{
  "n_layer": 12,
  "d_expert": 64,
  "d_shared_expert": 0,
  "router_score": "softmax",
  "routed_scale": 1.0,
  "balance_bias": false,
  "router_z_loss": 0.001,
  "attn_scale": 0.125,
  "extras": ["capped logits"],
  "init_std_down": 0.00257,
  "lr": 0.0122,
  "warmup_steps": 200,
  "schedule": "wsd",
  "decay_fraction": 0.419,
  "dataset": "wikipedia_en"
}
Below are experts of layer 8 (counted from 0) of a mixture-of-experts language model. Rows are named router (the router's row for the expert), up (a neuron's input weights, with its number), down (a neuron's output weights, with its number) and show model dimensions 128-191. Each number is 500 + 25 x the weight over its row's rms, rounded and kept within 0 to 999. Numbers have three digits each.
After each expert's rows: "comes after" lists some tokens at least twice as common just before its tokens as in all text. This comes from a sample of Wikipedia text that the model never trained on. Tokens count by the router's weight.

# expert 16
router:513516526538548475494497518505483519510534536479503522490483485478538476521500452493528518506496504519514458524502455476483524513506451506529498498512505486477522480500467483534490454576498525
up0:509492497522478488476505499508537523525467506494530501490487517467499539497470444453478574495472464528506462493496488502475445496501491483551541484515541528486522516518495477533469474504499504
down0:446466450481458503504473508528503496438527509499520459543487512494498468469505473492512508510496483483500499468489510517464509519471527531538513525535499481489554490507497510541489492505497492
up1:498476463518593483552492483479481542519468502496493474495481476505483502449487510489476512530476508485544500510462493514539433524527500502472475522477544547497512510490503510545495484532510485
down1:515520477511528496476475512519516527511512530483545497494487457503470503483496524515482520477488500494535501520497524492478492484499524556483518510505535470502476490531505502545472450500500449
up2:528532484531506476490505512475537473507500530489510523496487514478505502473528445497510496538485497505527488541499459519515535472513479496465463515511510514502515446502507509491503502537505454
down2:538485460544487508478518498444481534504494536490524522515494503450522556530472474447467543469529488512466517507487452503448521506500461500474497499494519535503459457507491486510508522574505530
up3:488500492497536476498512467502497521499517516494483502521525502499511518549475495528480544506534504549465494481493455498525537521527431495502491504479505495493472509494475478515500510486477525
down3:432516484484468511514529515476485457505497541484518490485504545539497532489527480505471517526527493471490486511473462499479534521513481463505511466485491460528492537449516535523544477505529527
up4:528515502510494517549475496480553486498484515488463569485484468484505491552497478497493497528514506483505507514500515512489522523506495510538509489484482479499488497516517505499485502533454538
down4:496504491532474527497523499497527552482524509505491512528490531479470496486510551534499516513441506534544506516507458510496506494511517584525492512493550517511486503548470479512509524578498510
up5:491499493497487529484492517459479482508516508502489466565500441492498471516474531462489527491511500503504518521523532482529485529534542483527505491564506494460489509522490497536497505484493534
down5:489489489482531480464463529521492514466522451514499516502469537479553418571467491492504535511455481518491475531475510495502514482541523528465507480470507496520502506533462471530509510445493483
up6:507528498522537499507493472497524501495470539469501530504492507509515494507507494519470469525537535487481469522475489486508541503522488508486542498497486508516494530551489516497473495513522517
down6:511488504537526481507487466497518505526522512500521517507500471504491517488517493516532499495483485506483510499525494517515501539500487571503480530458527483526483490474506474536487489433543537
up7:547489446531451519500511488536496476520465562498519566506500492498529516536439530503476524466526464466487482481512484489496476510515479501494486479480489507512509536518470514484483478497518452
down7:535447508517515494489474480511503520486480496521473503546497495503481548507511466473451545473508479508556520485494523473520460523475522540489503466518488529525480515502438507459506509516480530
up8:526518511453523505518473488463526502513482471491560509486491503482534503565478463481500478469526520525497466491511451481419495518526505506492493523531520489517487498460502507515464514535538517
down8:485455456508452480512519493475494538486487477477519453531520507474522469507498465508519477467514528518516484466471500479499514516459504530447510513490477479483476471533487495520510507491543458
up9:506518505493484514507489512518499511511571543523500487536474487487512512488500467508459441498500492508490531471542461513515461481526514493498482502483505475507506502494484500486508471499492547
down9:438496489470494470481479499463509413467494477534505527504458478541483547519502474526520537516512513476428493459503487532529561497501511495535507530479479493518490505489508530454492521479482479
up10:516484516526553501502474503505498514493565505490484466496509468446534480494496478494538482509495530474468483504533514521493486495533515502503500525499494516519465507496504496498470512548480463
down10:482509512468517487466454514480478473503502460501501525463494471535518523475527502499485520535505509543495481520532574544490513503496543493530474481524487496470461508491520491507502446487505537
up11:482522477564494513467480517548512544506533515496545511498459502519489471477512477533498500490521487527489475483484475488508516492480514516471502485517575464487494512478503499442534475555496475
down11:485493474509490491515491501505528484517488511514472478535489472454474475547462520476500494479466504513534491461501481512491537541510532531507501490517494469528494622485506496503456467550515490
comes after: "|", ".", "==", ")", "===", ")."

# expert 31
router:492500501459529468520471493525496521499551520524517499510467497469545492455494484496508528494514481511496505526494471482503476511494455497540461548525544496443526498532461462505482475514503509
up0:537500476508512541493524508442522469516484523459492505469505518542486536491489484511468536501496536490508540471533521522527518486479511546494573505482453452535453515473499527536546495500461497
down0:465498492526511473499479502486531467501484555489472474541486492500504472515493502512501521535474471498495486480480480508494497483486515503488457515535533501520493510493518470547504536484541453
up1:509464472488471518505513492554495482510511519518478507504503507484489472478521498517478505459526524516510496548535470509517454535541508473493513519543523500493507520516527454491488458514505534
down1:517519494535488474473461501466473500493507481491527492498514535477509502487489543531491510520459544494510508546511523503525557511526500509516475533486511547504525510472493487527497475486442495
up2:505520474526497512494480523526517520483547519506480543519477553501520484535572486481515536549534540488503536493531477500493494509488526551509522525503496504515477502498497515514484461536517529
down2:448468473450536487506497473467495507474487500478506473524540519526513514444493487534525527496471518471509515540492448487566483541520505459476498492528492517506498520482479492481495484502479532
up3:478507508455508500520501487552492515480522497551507513500517498509525489456492507489506486493543509497531518532511464468457490484492511515552486473507535536451494486522458481494477489500478509
down3:453497497540523496506471520474551508519483522454519502500513491513466471515500481498502462538457494514493497503517490494477591541482491503524476449458448519516482463504488525510482500488517489
up4:527500520497519486514483516512504488497496487473521474522484470482511511513459455498492480484486536523556495498509501476492488503503559490456490436527517504453498473513478498491468490511473550
down4:508478528592513517509511486497513483528475482469523507458481506521494537550466456535546494493480542504516527477497487486510491487479533500471521452504499508519481470511482506500463525500490527
up5:532532491456517493545467471472507497519481492480519483502511476508498483493496502511512517506475481508489499488506470505531436498510463520489505492479500484493544500517485501480498518502558520
down5:520518490495474513530522480528485557489507542516503498483463541492499531524533502481556508500513513526466537494515479480461497529539547482515477491484519479492505509527526497472488531492514448
up6:543510462489497514450506504493488485518558512480483527500494469513534500533465502471439530470525534514504539514501482495517478483449514503491547538505453435491492486492461487477531487466517523
down6:450496478527476548547505507503506529494500545518464508484508509513500510525505493518539506517544490471464526495499468531502473496494478495505474534493496517490491522480504463505482473528522466
up7:522469502524495520498480510493458519545496487482538538484469509521491499538458477454480524494490462487559513508536508477507497489486488507515512516489524515512501526487484446485469498486499468
down7:515476496462474499491557495485505508524519508498525515527511500539457544516542549522485507508515492523484500482518496512501501485513449553492509504500509489520476527471521524510483520511533482
up8:516496547510498480502487532544468489491492445536547513519536525531505526508476482482495519538518470475487470480510501480518481504513491481483507534502495496493518509490528423496472514503512449
down8:514491521549476482496502524493557494498486520530497447520508513473528536488510522490501470477529494533491536498511539489482494478488498525462501491502461470522543468498522513552502494480527484
up9:527500538485497454503524486472510506482532483507460554491467450523554482500548479508480513506501487513467471502478494485505498547507537480512512537529525465526504447498524507482510499492514493
down9:509498504521493453477471536502502501468521540494503492477492508510472516459469496511479475482510482479490522486552487517499513485503513506479501500467484515541490461499534506448511499527526481
up10:479481487523512437521485485498483510502498515506509503495494504466486502509491468446507565484491503484533508478533504511503475481482456499488467488503506492465512495485521499503499539531486506
down10:534543520539517539496495512550498540491471488484496540478519462495522522516503478481487457507485542460463464523541496491490491518504484501472518467530522512498513488514537490476513534500495470
up11:468503489489509526502493496513523495493540509516510512494523510498491521487509494498491548483470508503509483505497493521510496491497505489517479498519513487492510483484536529518482533486522542
down11:478521478482498504488465539537514489497519474549537447493517470514504545487493513537499497509494534489466506466541507516510494487517531490513545511521473509523504519533521493532473504500493480
comes after: "in ", ", ", "of ", ": ", "New ", "from "

# expert 37
router:503517532529495456489501511486458493522488501544495493494470499526482493507481532494560505534505504523532472531474501515487499533497490461542493486487524490500528488462513502528438453514511480
up0:493509507427515423455498494442508503528493448497496489533484483504531504511481498506498490512499547545525508463489514506496486465515531515491454477505528490481474514455486468494502468514475522
down0:477508509532510493484516491504521483467543549476514495502478542479464508535526516486514476478475480509513507514507492534494459480509524485461507486446505478509497510498448519495464524499562524
up1:511493501539531504531516535490541531552514465507489496508499498531522491475446483504478526494545507519462505480487496498433513506477467479529493516504493498479499457506460513499538499475468489
down1:511515438468515502460489486530469481494551466496473556449528500494483499498513511488509525500510522472512492473487475531543483434498491459499505493472460501528533517497504474464515481504461484
up2:491515506473497484462498501510528519484494496516541482501509498504523524582486499487485504489518453448505494501468508468529519494506497498488516516497473517463503550516489410521549509489521544
down2:467523520537472477452534505487505521512482522521506515504493484494514490463484488507446510462550499528532459476517499490455469524504493476463516524511458483488501458496543489529482481485476467
up3:488489484494518479478443513476469521505490499496474484491542501535495536459492524486538469506501494467521481491516456486497479432519531520530520516502519522495505478447474480547501515530508484
down3:512480490581518475485517542497539518466452501533485484448510481537501508485475509538480529551438520507530483487498546495515505497477481536471505499500493530470521534508524504485469509522478499
up4:501507517536494461497471497504503468511492524519504501519537502519496486535471515504520538485484523504506495519507518488508484518497434457531511477490447498498521509492533484454514522501540508
down4:502513516512480475490482477464483487466523512473519474439496503519483546516478506518472443504478482520491502479514498472526521552501485503495533554483480486514495534456473450536459474551468486
up5:489480458584487521490419535484482486536526502514533465470489535490551483513506471514503499480489499556509455488445516512477464497501503482520508490505508466515511497540500475487507475493499461
down5:535510534512556519511516484491445527517538478496516519528548565504478509526487434481509477525467499440508477482509497489492493452550457505522509466472529546479462492497489517522497478519493488
up6:503486496495513509490512488487494535491506527506510499457496538543525526532454488510489451486493466415447504514503455467519518511526458475487500537484477473486531531500512502517496499459472450
down6:493521505487497481495509509487495498529515503513511517510519547520503493532537494536487495517493526515485529488513494452485512527468509495537542478546474467514496519473510521504539525498489523
up7:493483495517481488522477570480486496533527532546481513491494519501473467529476478493528477554553534500490521502490509490469454542485479512521535517480516493516526497503527484515487507494554506
down7:491486517536433497484497474507476530468477507454479475511481525477480482492488515460502512494505511506518520524528484441514511523523449505479506511550521503498517453487505465477534460512487481
up8:509515528492508530489485536417443509495519523479497488478488538528497460538484516508532533482458501504482466521492482457469516498513511515548459527478548488489514509477501514497517484480495513
down8:465499476471503528506516515522429487476545486536514473505500493495520496490481499501524519468497516500521449476502498488501480526502524535483485503506493481504494487491495465516528479507491521
up9:466532508498490498537475500449482491506528471465508515504489507492524497488545522523523511489496490508460443511507461530461532485489532501553469505496507447528495505471482438502538474537509463
down9:499503451489519493487489500501508514510501509522492518553503469492533500493481559525494553467473508498507525475502445495476483483482507516500470545543504471527512478514498510475536502524507492
up10:489475544484510498521514515526504531486499517549499487529473504446483547513495490505459482497448467476482513486455485504496498524441501508466475543526491478504493510518465455526436479525538461
down10:485521507493523500509505481513499464480509487533466476521548495502501475530532517435517541487476496516495516534483500555539510523469527511484497541512438528484536497510538500512510523512524502
up11:478501525426500483478519517528494484537451501521468520473476437477552511470441506471504516536466489502499473486488500510529444499502525505527551527473529505513518475477486474452520506516505542
down11:514524475517488521476527481463522510487474532484500458513531490483504512502523525452496508468524513505538474545516493477508488512489471428477470498498514449436523477507476495455545456477489498
comes after: "\n\n", "\n", "==", ". ", "|", "- "

# expert 23
router:492513543554505479514474558508482531507512517529500513498496495469518476514507516469520538495570517502496502505477488463440526518513481519480478504505502469457521488491498451496480504515488493
up0:491525471537532494467523495537466487488494476527482516484484507510474507507479520475507502514486523496504486490477520514470485453465484505490484521504528520513503561513486509497518508523469524
down0:513464486582502503509463483530516509471534463520510517497463511501481538521475536498519518559505534482497482504471459514496510494502479517495496498506530520507498509525492537530504500500483540
up1:498522534515603475511502490496464522514479498527481487502482506476491489491474490446515536495536503481497508489486513497465503528503507505483515518496479522497521491470476502471524526524473529
down1:499454481521477446485485494545501507480487496477478449476511477456481510501484491514510515485482526472556472483542506491516496485492508497477463477497477565473498507497487467506485506461530517
up2:501468524513497486492499513530495527477493488467494498505511492486523483522497488496549527493465473488490472567512530480467504527483448489541474479484521508510502447537482481568455501495499511
down2:481495488535465468536468519449530514506494553484539491481477514494467477560498539500516531538506494514474546497506480480508477504518572519494483506488550503552488548489498478514498522443472538
up3:474529458523486518526511526502479482509492481480451536481508523513485514497482467495481522486504460484496545542513477492478507448489497480477550534482499497376541468508521479556487503501492498
down3:482490494482499571502496507501482546499461498482532479495509473487504487517491560523523503482479514478559474499440490498462514490492514500502533479515501533487481479528479508463553501517490446
up4:488542511551536459506535503522427498508545498503465524514491511443521468456478485480531493493472502480472505504497510468521489497483527503548507485539530447480536478526467459511525517512523518
down4:490526509491514543515519497496487503537504469497498487477480519530479545463485447502467538508503477543490495532485476451465477519517512469478470492499499495507503500528464529512437500511477496
up5:484500553541554493516480539491454504525468494506512483514487481436495476509500444459510496539514502529509517528468469486474518496481495500517515500517473487496524542515496459506504459541505568
down5:523483500562474496465466487528491523493544455483559514484511503549433537509489518543502520500530485483495482490510511458495488454507491545549555526525464541508503472508473491522484478521509481
up6:526501568535514494512513502547497483490499476486483577505524526528524502540512480542525483510469522478483492553503438463442525495477482507475522467488526482476483512474536472535451506517443505
down6:559462528512476514500530522490472505523519549479543463478486496497494523487523505481530486533515513482492571550526502508498558504452509487477515529488487498482507515503492488540525555533504507
up7:491492500543474499481503494443505487480476501497495512439482508475488499495501521484544467506595522495456482522513508502511481507494498527486478500499509500468513491472487454474502552526466480
down7:524480566474517425537522514461524542482508522484496501518454451494491517515496476498495526517441509510537512505492498480474507487509504532530503480483522505487500506500532532552473448485498497
up8:489504489547507497514510486489478501509465474507493535508490498505488518522492506486478478499497461510479518504484475482496462505457464510490533512507478552494512487549471507468519488487518469
down8:482484496451517455515502496479491535467467547471545528485486463498511487518468543458487474518521500473532517461511528466468529502497503524474476491526509533485499487469459512493508520570456522
up9:507514529535516484489499487508516477482513497484490510517490517513495483498482513495522533497502505487515497486441508486534525493509507517510517487501529464514508487514565511463483546464532481
down9:537486534516476519494495528489473470510495486484474575473523515483494532528525527464504508488524497525544509495534470488511497545474476505536521485500488522471497526491473503497520501480492514
up10:497500483479501472511490519505510567492530525502518515554488443486510488502509491453517500486449494512540510533507464495496495498503499511492468532487473483492470484497487479523494493506468498
down10:505527492520505497550477471471493504508505478467458488479523520488533453526476516495499531548528479468515547491481431500489530479494503527510510512515474556509496489514549478475514510488479482
up11:562565526484559518543514491521477531543499507496502489492407484474494472485536507471463507502555502501481494502512449455475499473523486516519443484548471466513505520501500465486521502496513486
down11:504484487527502503484456509494522535446525483470515519538536547513482510519518488459542462509497521498481503517536493524527519461497554511460435479472442521531472511501487493496503527494456501
comes after: "\n", "on ", "On ", ") ", "In ", " "

# expert 8
router:485529466493523482490501537468469492513486494488510490494430502468493485437480494455480500531516486517511492502487480508497533506537530490487480542501487502465489547529483490516483495520485506
up0:482485495479550523462500520498492494520507503500497489526454479446521426459503481481506458509474513556511473485498529467532465530545515485512514513506538505485506526495448469530519509484509475
down0:538510483506478501498501504495471541513515487467515494480471513485536470523492502481469473491459512496450483538545504539473476482486469512506511512448491528486480496485509456471478482466502530
up1:505533474492472472519460494464545518511488516526529523527512505517539475487516500438469523508520550553520504519461508482480477470545501521503528517483469506488474481522513503483485503496535465
down1:501514464504540544513509486540520501517469491472536500513539519506411491441493513517507522470502468498482538491511504486474505442514491557506505455540494504487477470462498459508473545515506537
up2:490512478478488521453494504489458499513509502504490491532526531479484494505490490438498546488490536534466492496489488497508463492576486481485517495489491497494540491517476488494471555491502503
down2:516492467465478512516534472515512514506484508533525507448508499498522469478478482525509436508500468492502490529478497507483506522481520524500543487482428518488517528507456534507515496487505507
up3:485478497495510500465465508545476521485528469493509487536449505435485490508525512507547484505480466529490513525494504508437448497493505508501468487481503513480469498517487500493487477500497499
down3:444510524545451488560465495487496511486522527461537469516482459491495451510514506470505509498487506533485536510530500448494578551496498526494490477544482508503507506459511515515505478513501482
up4:492489523492562507490535525431546517488524528502464510486491530475489544474459463464520474513535546473518479495501494496529481473557503515518486546537499493494489544444479498500533544529528551
down4:437467481443482500507491515501468487483518512522546485520484491474473518493467505554502528475494506502504484473534504509446453504546483518464486488479511487501490522545544517553495514474470512
up5:493483488502567522491539510504470526497514513510493506522476517515504516510475483477530482473514518501527525479519482492470524485524490514494489540504519542528516538498479498514500516498551458
down5:518490529551519474503497504522520486514498452532522506499498521501511505539491459486508461525476514524482515473507484465503509502532459554500480463514517489455506484538506479465510518479537495
up6:506501511513512492541483502485529499470513478497501517500485497478516490520438518443544497480546495509518533487542494487522511526489499500536519550483516546475490475502500482537470454482476470
down6:500493524470471524473508520502495509488450517484499526475472489519475498543484501494499505563534477504481568495519523515500522486491506561499469493493518488495495517508506499501529502491508496
up7:501504497432504486481475495522496512475499500498489475536494457467487502544497467458490469463551530510471508481553487499557510522513531492485503532478531490488522476493485485486522528531460533
down7:534447467527482485482485505459541491526529520521526499490514514500460554462484521525522509497499498525511471501481539537485493456472499517470473513474513544481503511496506491479506523497557548
up8:528510494549484491461502533482513497492526491472505532488492520477517505511497496492476496543496493479473507542542483511479539480488526488472475478519476473497488522483483513518500507496493459
down8:532484522526470544491530440508508544500482495522498510515512505499476493547508473510533465522485539504533506528489534502462470455488493510456512495479497484528467525540420503478494494509478468
up9:504519469475512489497499499534557499519524476526564533495477495484498482506441528521478474541478490483500524504503489514508507511464534505555467496499475521550497512459553493531469501511515494
down9:475526473498501495493521526502437518475513512496451493557502526540497520461499514505517492520480505515503531530516455494516518506484475464450530472469497526452498503514497488504530438515448517
up10:500523496468534545476478492494500500507510470544490489526485514520489502507484494527503516461495498493523434534529476485484512531521449498517509481509454456489513516518510492474529480489479568
down10:502528572512517477494480489494481499492471474573485498484487502510507537494456465517504490508514459523518574533528527487487497489502454479495518519460503507518492488506478486541523475493568506
up11:476482486524477541519507500515472515498544557518552511504540529504511486462508513441506510507461551527476473496511521481503503472495475489505449438523496537490508500483549497483526504469497478
down11:507494480506506520513501502519496497479524453525503511523529472486530487485534491508511516496544535484551519493524437466513485483533569432526512527495442519449485516485492517503593473458504430
comes after: "\n", "|", ")", ".", "\n\n", ";"

# expert 26
router:512526533536505473499470519525441515488510522542504503513480495480520443516506474456521538555516527507494489497467511456514493452514500514491501542512548474489520510489507473525496507549515494
up0:501535516527487479490504525509503503516478500529504532553483501502509507494496471399498497509476502488553486522511503503532494475498515478501514494489492489453542517505496479507489522528569486
down0:520541451503495532467548486528524506534484471496493506503503495458523465480498468511542469487506503480511506450510520511515516507462534499499514462538517520491461479462499505500512499514463524
up1:485505488503498508497511545546494497491514504472496474497489525456479523515516482463503507505489516538534544488485481496490498532508477515493468455491511524494539507454523511481508521511493479
down1:492525521465506466527487516524465516532510464492517492448502497538520519440534484512529481538506460461511494462527496561517485516497544490496500467547492495451480476527527535465512504490501478
up2:499535536568506496492452486498482519517465497520497501516482518478465482467513461520479512483508471512527491522502527527528493478475500466480513470526504479534518488542471526500477502505491492
down2:522513528522459488486520473482542492489488507530483505483498535463491468549528456480504472486500495546488510497495539484470514500488503509494531483508526513443532472526495535548498514487510516
up3:474496495513475475494497526514501469501502498542483500546504485487477469496493493458491468501483471536539482485500530473492506502538495499493453536477519495457544489521506462490517503500494496
down3:482495531504520477509496482504494481510511490482445489476491527496486496496520526490505478521524482524477485493524489464506516499533495529499486493505478469490492531480466484508485491507499473
up4:520546536488521515498481514522411494491514481516534479503465478485531510465507494462485508505472531500494488510491481492503475490538512493542486536506526511506545527509495463491492500529494438
down4:513487489501497504521503513482527509531484524455482519523522477442466483509495542537484481489517537538529538501464497505450544525508500513509492521472460498535446519508480557507541495511475514
up5:484548500468480518484507506469475557501511529536504492552482478461566478473492458475511502487461512505494527492441495475516509463510510482497505507550495526485523512499453475486500517544487516
down5:505484485470499500495493479521507533471500475544488500536527539536466507493490519518516531470523509493461520498509516498501508505520476497496527508464521525527476518529444468470506486479499564
up6:495486518549468495508480527452490482517507471515488537464497455465517470472526521475478509475530518475503478543510503517460466514477503485466479521495547539531497473491454461523504476495524442
down6:497461476462498529446516485517475483528506536509523475446493487485469502533502512504501505500473535546506486462457458475455484492485517536521514564510472527493508505500488515516539502510558490
up7:515503511523491472514478492470496507513486560547529568497510482536496438523496499489538524536515500466474495516512500477530514469464475510510499439486497553490500471495488464463501517532518522
down7:514485494532505492492483476469521520479516487485512483442519513504475503499526543496497516470502502460565521455458467504498482485532536486489540447530492516501499500499497536483459510547500503
up8:571520541510527503488525465516471466488486475485483481487518513490530492483496482495531485521507481491478521502513517479481508496476523429478543532491482508479524476505496476502472462510494431
down8:490492518524502478484508439520502512478510484522490504522539526580471489483513497500507496486526478495499521487473501498499460470535473509496436502507478482548502541492530477495472528487544524
up9:523480547500494503563529501504542512529472486489498548490510514477516485486519475490487513487529548509488518490480503515493503488568472495494558546481475546504490513497484522506527493516500477
down9:482475515482486562502506521490473477474501518481562520552485522521499504505490516506445486501507496510518487507497501497465472497514475462517494538481509458487507523462492498464505446511495508
up10:492520500474501528482508489488491530494507518480482499473469507429528489496498537528526545493489509527493471510499475486491507543488494512519479484490493462511487491464496468475461494481505496
down10:521506473524489522528538497512511497488449493502475500493521503537535518538485512541472472492470544529497506477479489464510440461456519501531505554517477528487500520498441511497476497512494505
up11:464520528484509473561545486515521494508503501528479478509496494495519491472516444540487454523513482518500530459516475506464505495499479481462491513484502520467530508488511494507480475488539508
down11:528495535494496503474472498489479484450457510462520452503514500508481547509462466567470514509506517517472501489481486469539496510502542506505450507473469480574488564538501520510517516541528496
comes after: "the ", "The ", "New ", "United ", "U", "North "

# expert 15
router:511506480515501479533479509504477515543496513562499497487486503463520498508499473456520504547522481514502463516478526468457537464509466501538511515476524519506548506517538472494493481483470529
up0:511503476587529491506462480544472520487521500476536492480514511540441482502481498495485489522478482454513479503489494510514489453461456520503509459503492486507510469502493529497460421499532503
down0:501478519505495484476511497486506499524465492525504468495492495467493531526463490447524487511491505498491547462480488543493493538513511473442467528457480519503488527510514489539419472495508518
up1:480505480466462467517568500536451488491496490481475504520462478496514522520476555501474482465492512463482487476492513464433475529507495512550528496516527496464500539470540463514513538495487522
down1:516499507505492479497461535492505477482530537525518473474510484499499498506482508510537529495515493490502455498500491488504543504425455538571509479485552512552499505496469516509470501531462472
up2:492517489471484534512512468536510506524473486527543505494518491530506509517519470474445564495526468497478489506501488510525488534482500478489474522475506508500499528497496529473494449483509444
down2:448493500490486487491477471465489484480484458515494484511473487444499491508481468524474503545483513454560518500479538514477496486484524503450536475540489503500512511494527465498494499529527482
up3:529510525490505494525485515502541491499520524571511530485521515514469503488484468515523498532506471478509449523498524448474553518513466522480467475494522529504489547504498484490499537512483526
down3:524564516482518476497461490538469477510565544464490493493506486517522488513483496550485494494457512515478479532501517520501513503520496502511525475513532484507446511500486517502502526499507499
up4:494490528533514497526499467466518479504497497541441495532494480497570469420493480504514524490519524483505460521528491501521550491522471495511469491491506500475523445501495509493479474508486453
down4:489520500485542467481471497490509502510467488552535471493523505501532493483525471473495465526491490506496471446431492464482488510486515523452498494471480544512470462524498525517439537489485505
up5:502530513496468499509502505518525494539502468533497498485501500475499521463502504482496580535484528486461478500517518489516477500478540506530490500504493494537541490437513494504522513495521478
down5:529465488461513526523494479530536458480487464502503506485505508512506507502484488499485517490482527500489505484467518451501494502485551489497514509501501483496513501470513536549528523489497512
up6:514480517483553480513491564457532495489470492515540507540489544491482493538474501450524471498481507496494497486448521518494489511530501506458459527500481504453509510490504495495500492501472516
down6:494470489483485504505548476513475443492491529508510543490496479517491462500475486538499503493459490510506521478510473534470519509468489513490463517432502486531531521482478493501510504465497486
up7:520498478495472517539500468479512536490414493512526529473502459528547485489537535477460500503486492492565461495449505502499506537457515494531525481484475495510556470502530514486528500516528498
down7:505493530522463451499526483554530509500542546523517507490529520495498530509468460469494497539471513525411517506469507494506523465495553498551472466495511483522511491534459481526501472547491471
up8:511526488581480492491509496470493519499537497526485515515520516508505505546505447480520462500487530480496469537455457482487511515452519506512461478492497481506545476503508515494528482499514471
down8:512487521523501532477503510490515503487546522507509535471532501529491466502522498519530500467545523524467478503536509514453483500486490487508501502493526545505526507461512431491501511494509453
up9:517495474504479488498491463486473465527491516491525504463480507509462505480482488483519501488521506497509542487511503492525530510473477509440513476512514499527514530500517495510500480506463496
down9:490520507459499507486521510521485479510477509496527504484487509518506492471505495520490490486508446539511526525506488494490441499483519479547509441508514501505461514469517513496502473534476563
up10:478463486513527490405476525501506523511543520510480497522487467496520497463453490503490505523461479512473483465550507523517483521489465518525459508512524529477525516455509518517501477493476535
down10:505509501518539504483519520571509513469501535493507495498542530517521521530539480512518499465499515512490529487490519514449492523479485521520506546524536470487494468506510458507509467503497535
up11:516489488478518514531476553463443528527469482504554512492509520519497477524498508504490511541530501486505499494499493544477525498471457536516482509515488490537535501490531482514510503491456496
down11:531494558478513480481490499523528517511497494503504500520511517540549566544471491481484528469512517488459496543525544451479508523481497505496525485494513514455480461497482481496480494499481478
comes after: "in ", "to ", "of ", "'", "at ", "was "

# expert 30
router:523532551509502470541500527455490515535483528511492559468504475504503457506493511481524515507522513509494502513475469469499548506506488475499480525493477462466489517489513488499524517560497528
up0:493513492570475478493508510495497515474462540510533550478482535492509515497521497509505505540462457475514477551487481512516485475508478503483476561491494518517505502519466478502519518503478470
down0:481511542501531482556504504482500543514511488495476450532513503455501487492434559507486477515491527537470484560529516550503532475480543534555487516485514468442512501519495475482507500505453508
up1:521477467469529480495508508511518484510515510500476462522502473524503474515513496478493527491500511481549545510552530463520499490497519513470494479500478504502472483507498515478510515461526495
down1:458511570450516489479519501490539461516474472470506506532482509492511556491483509514462487485526502484523474536513496483461497522495480511532494500483494481533510509497523534515496497516502491
up2:482484479436473475531494496476522488483515539495475452480476466495448559492486482520520496529497565547512492507537462479490458490503521509481446508534479459489554470518471466528475497501496536
down2:500477521504464517454506510519518468484493512539483501482475503477534500509496523540468505486533495549505504514533465505525477544504531469502508550516517523523486457461462497532505475477508460
up3:524521525529504504546475479483542521501467523474522534502519485535526492446503503464529459493458495475510485529527515499514489485517513482487517499505510479462474520487532537508501492527503522
down3:506483492500487515470509503460514499457534512503480489474500531519481515551527470502507520516520479524480460514530506465486508477501498505474463488528492536473492511467507492476476498557479526
up4:529512492527496516553557466545457507510484494468519536514495462485496485442498448481474494491502543482508505533502501493497491443514515495490573525535499479524505517473485486536547503536523493
down4:485458481486440498506488513549477483460477519505508477518506534504501514497539514510520528518487498507512535454529477485474456537501490504479515460492496508525500486562525519549491480497481534
up5:514508517489481508486531495498494541487475489467515487493497481478519465463501514508514487498529479510503494517493470506485533524525492488469475535506524474464498498468497485496496519514503506
down5:460504572511515467573499537520483471537488503481511547489467529515499530468511467528458515484489521468473446535506511520507515540474508542532482499522467523506496533535508490530512523493504510
up6:513501479484507489506469531487454480495483491479510498484502500451529508482507478478489529498482520491501499529478497484501517498516473495457532521487422482457513482496496536516505499497453497
down6:532468474484440533510514508498509480505476490510536531510447509520510540533516512542491485459441504517472512478571499477486459457559505497535476530460564537470467524493517510510557514489495473
up7:504535496484513507532481473496497520497481470473493480517518527524470486557525510474556503498539502522505449498500507530523519474500500482506479486516491501482498450529448482487512492498552511
down7:476498523514521523471522527497522529451473493508482489531509531477526490426500456472468527500529507520499478557532503484462500529521519525535475499485476515529493463549510490546470509500497557
up8:561504540495500487492484520480432521497491512530505480486501495506483459469499474481512503487473502501540466490520436511496531510486565460445501490542496490538550463549524512510538501513503518
down8:486496535507486488490523537489488473529530475513499508509503518491525493489521510525512507472541500447512532498491534531519485517500509522460490497516506502483491555502557488541509488514508480
up9:531505508460516467491497500508490481527487468486535516504479502500490508501480522505535525528512515510485516516509511518492413505503483498485515558492468492480495489497494505509472525458500411
down9:508451531530513516498471501477504488520508538519485522459517519498503461480494533500508483488490537470496509471483514487507535509546547498523538493512463505504489517487510500511534492552489557
up10:499509508576526529486444504493501482471523508490488554517493539509515485476474494465474502481559486475487476506502506509524535447497502503509481563495486468495521523465468483477467503515480501
down10:495487500512523454480468494488479465489544475546533483472516516466472494524470518494528490509500572494521454475502554500505513451545499484466498502477479509505575448457486480493472530471520515
up11:505481506536480474471550535514456525529525526513523513488474470458576466503462482515479490488539522513486500497526491520496553475459531534497550516506486491480477508463522516492484495493473502
down11:499483480491497539481538503507483503477484539507523484520508496510540513499515473525454491469498534534475514473532505431511467503508496491512513547489521459524500504473514490504528478479507477
comes after: "| ", "- ", "by ", ": ", "J", "USA "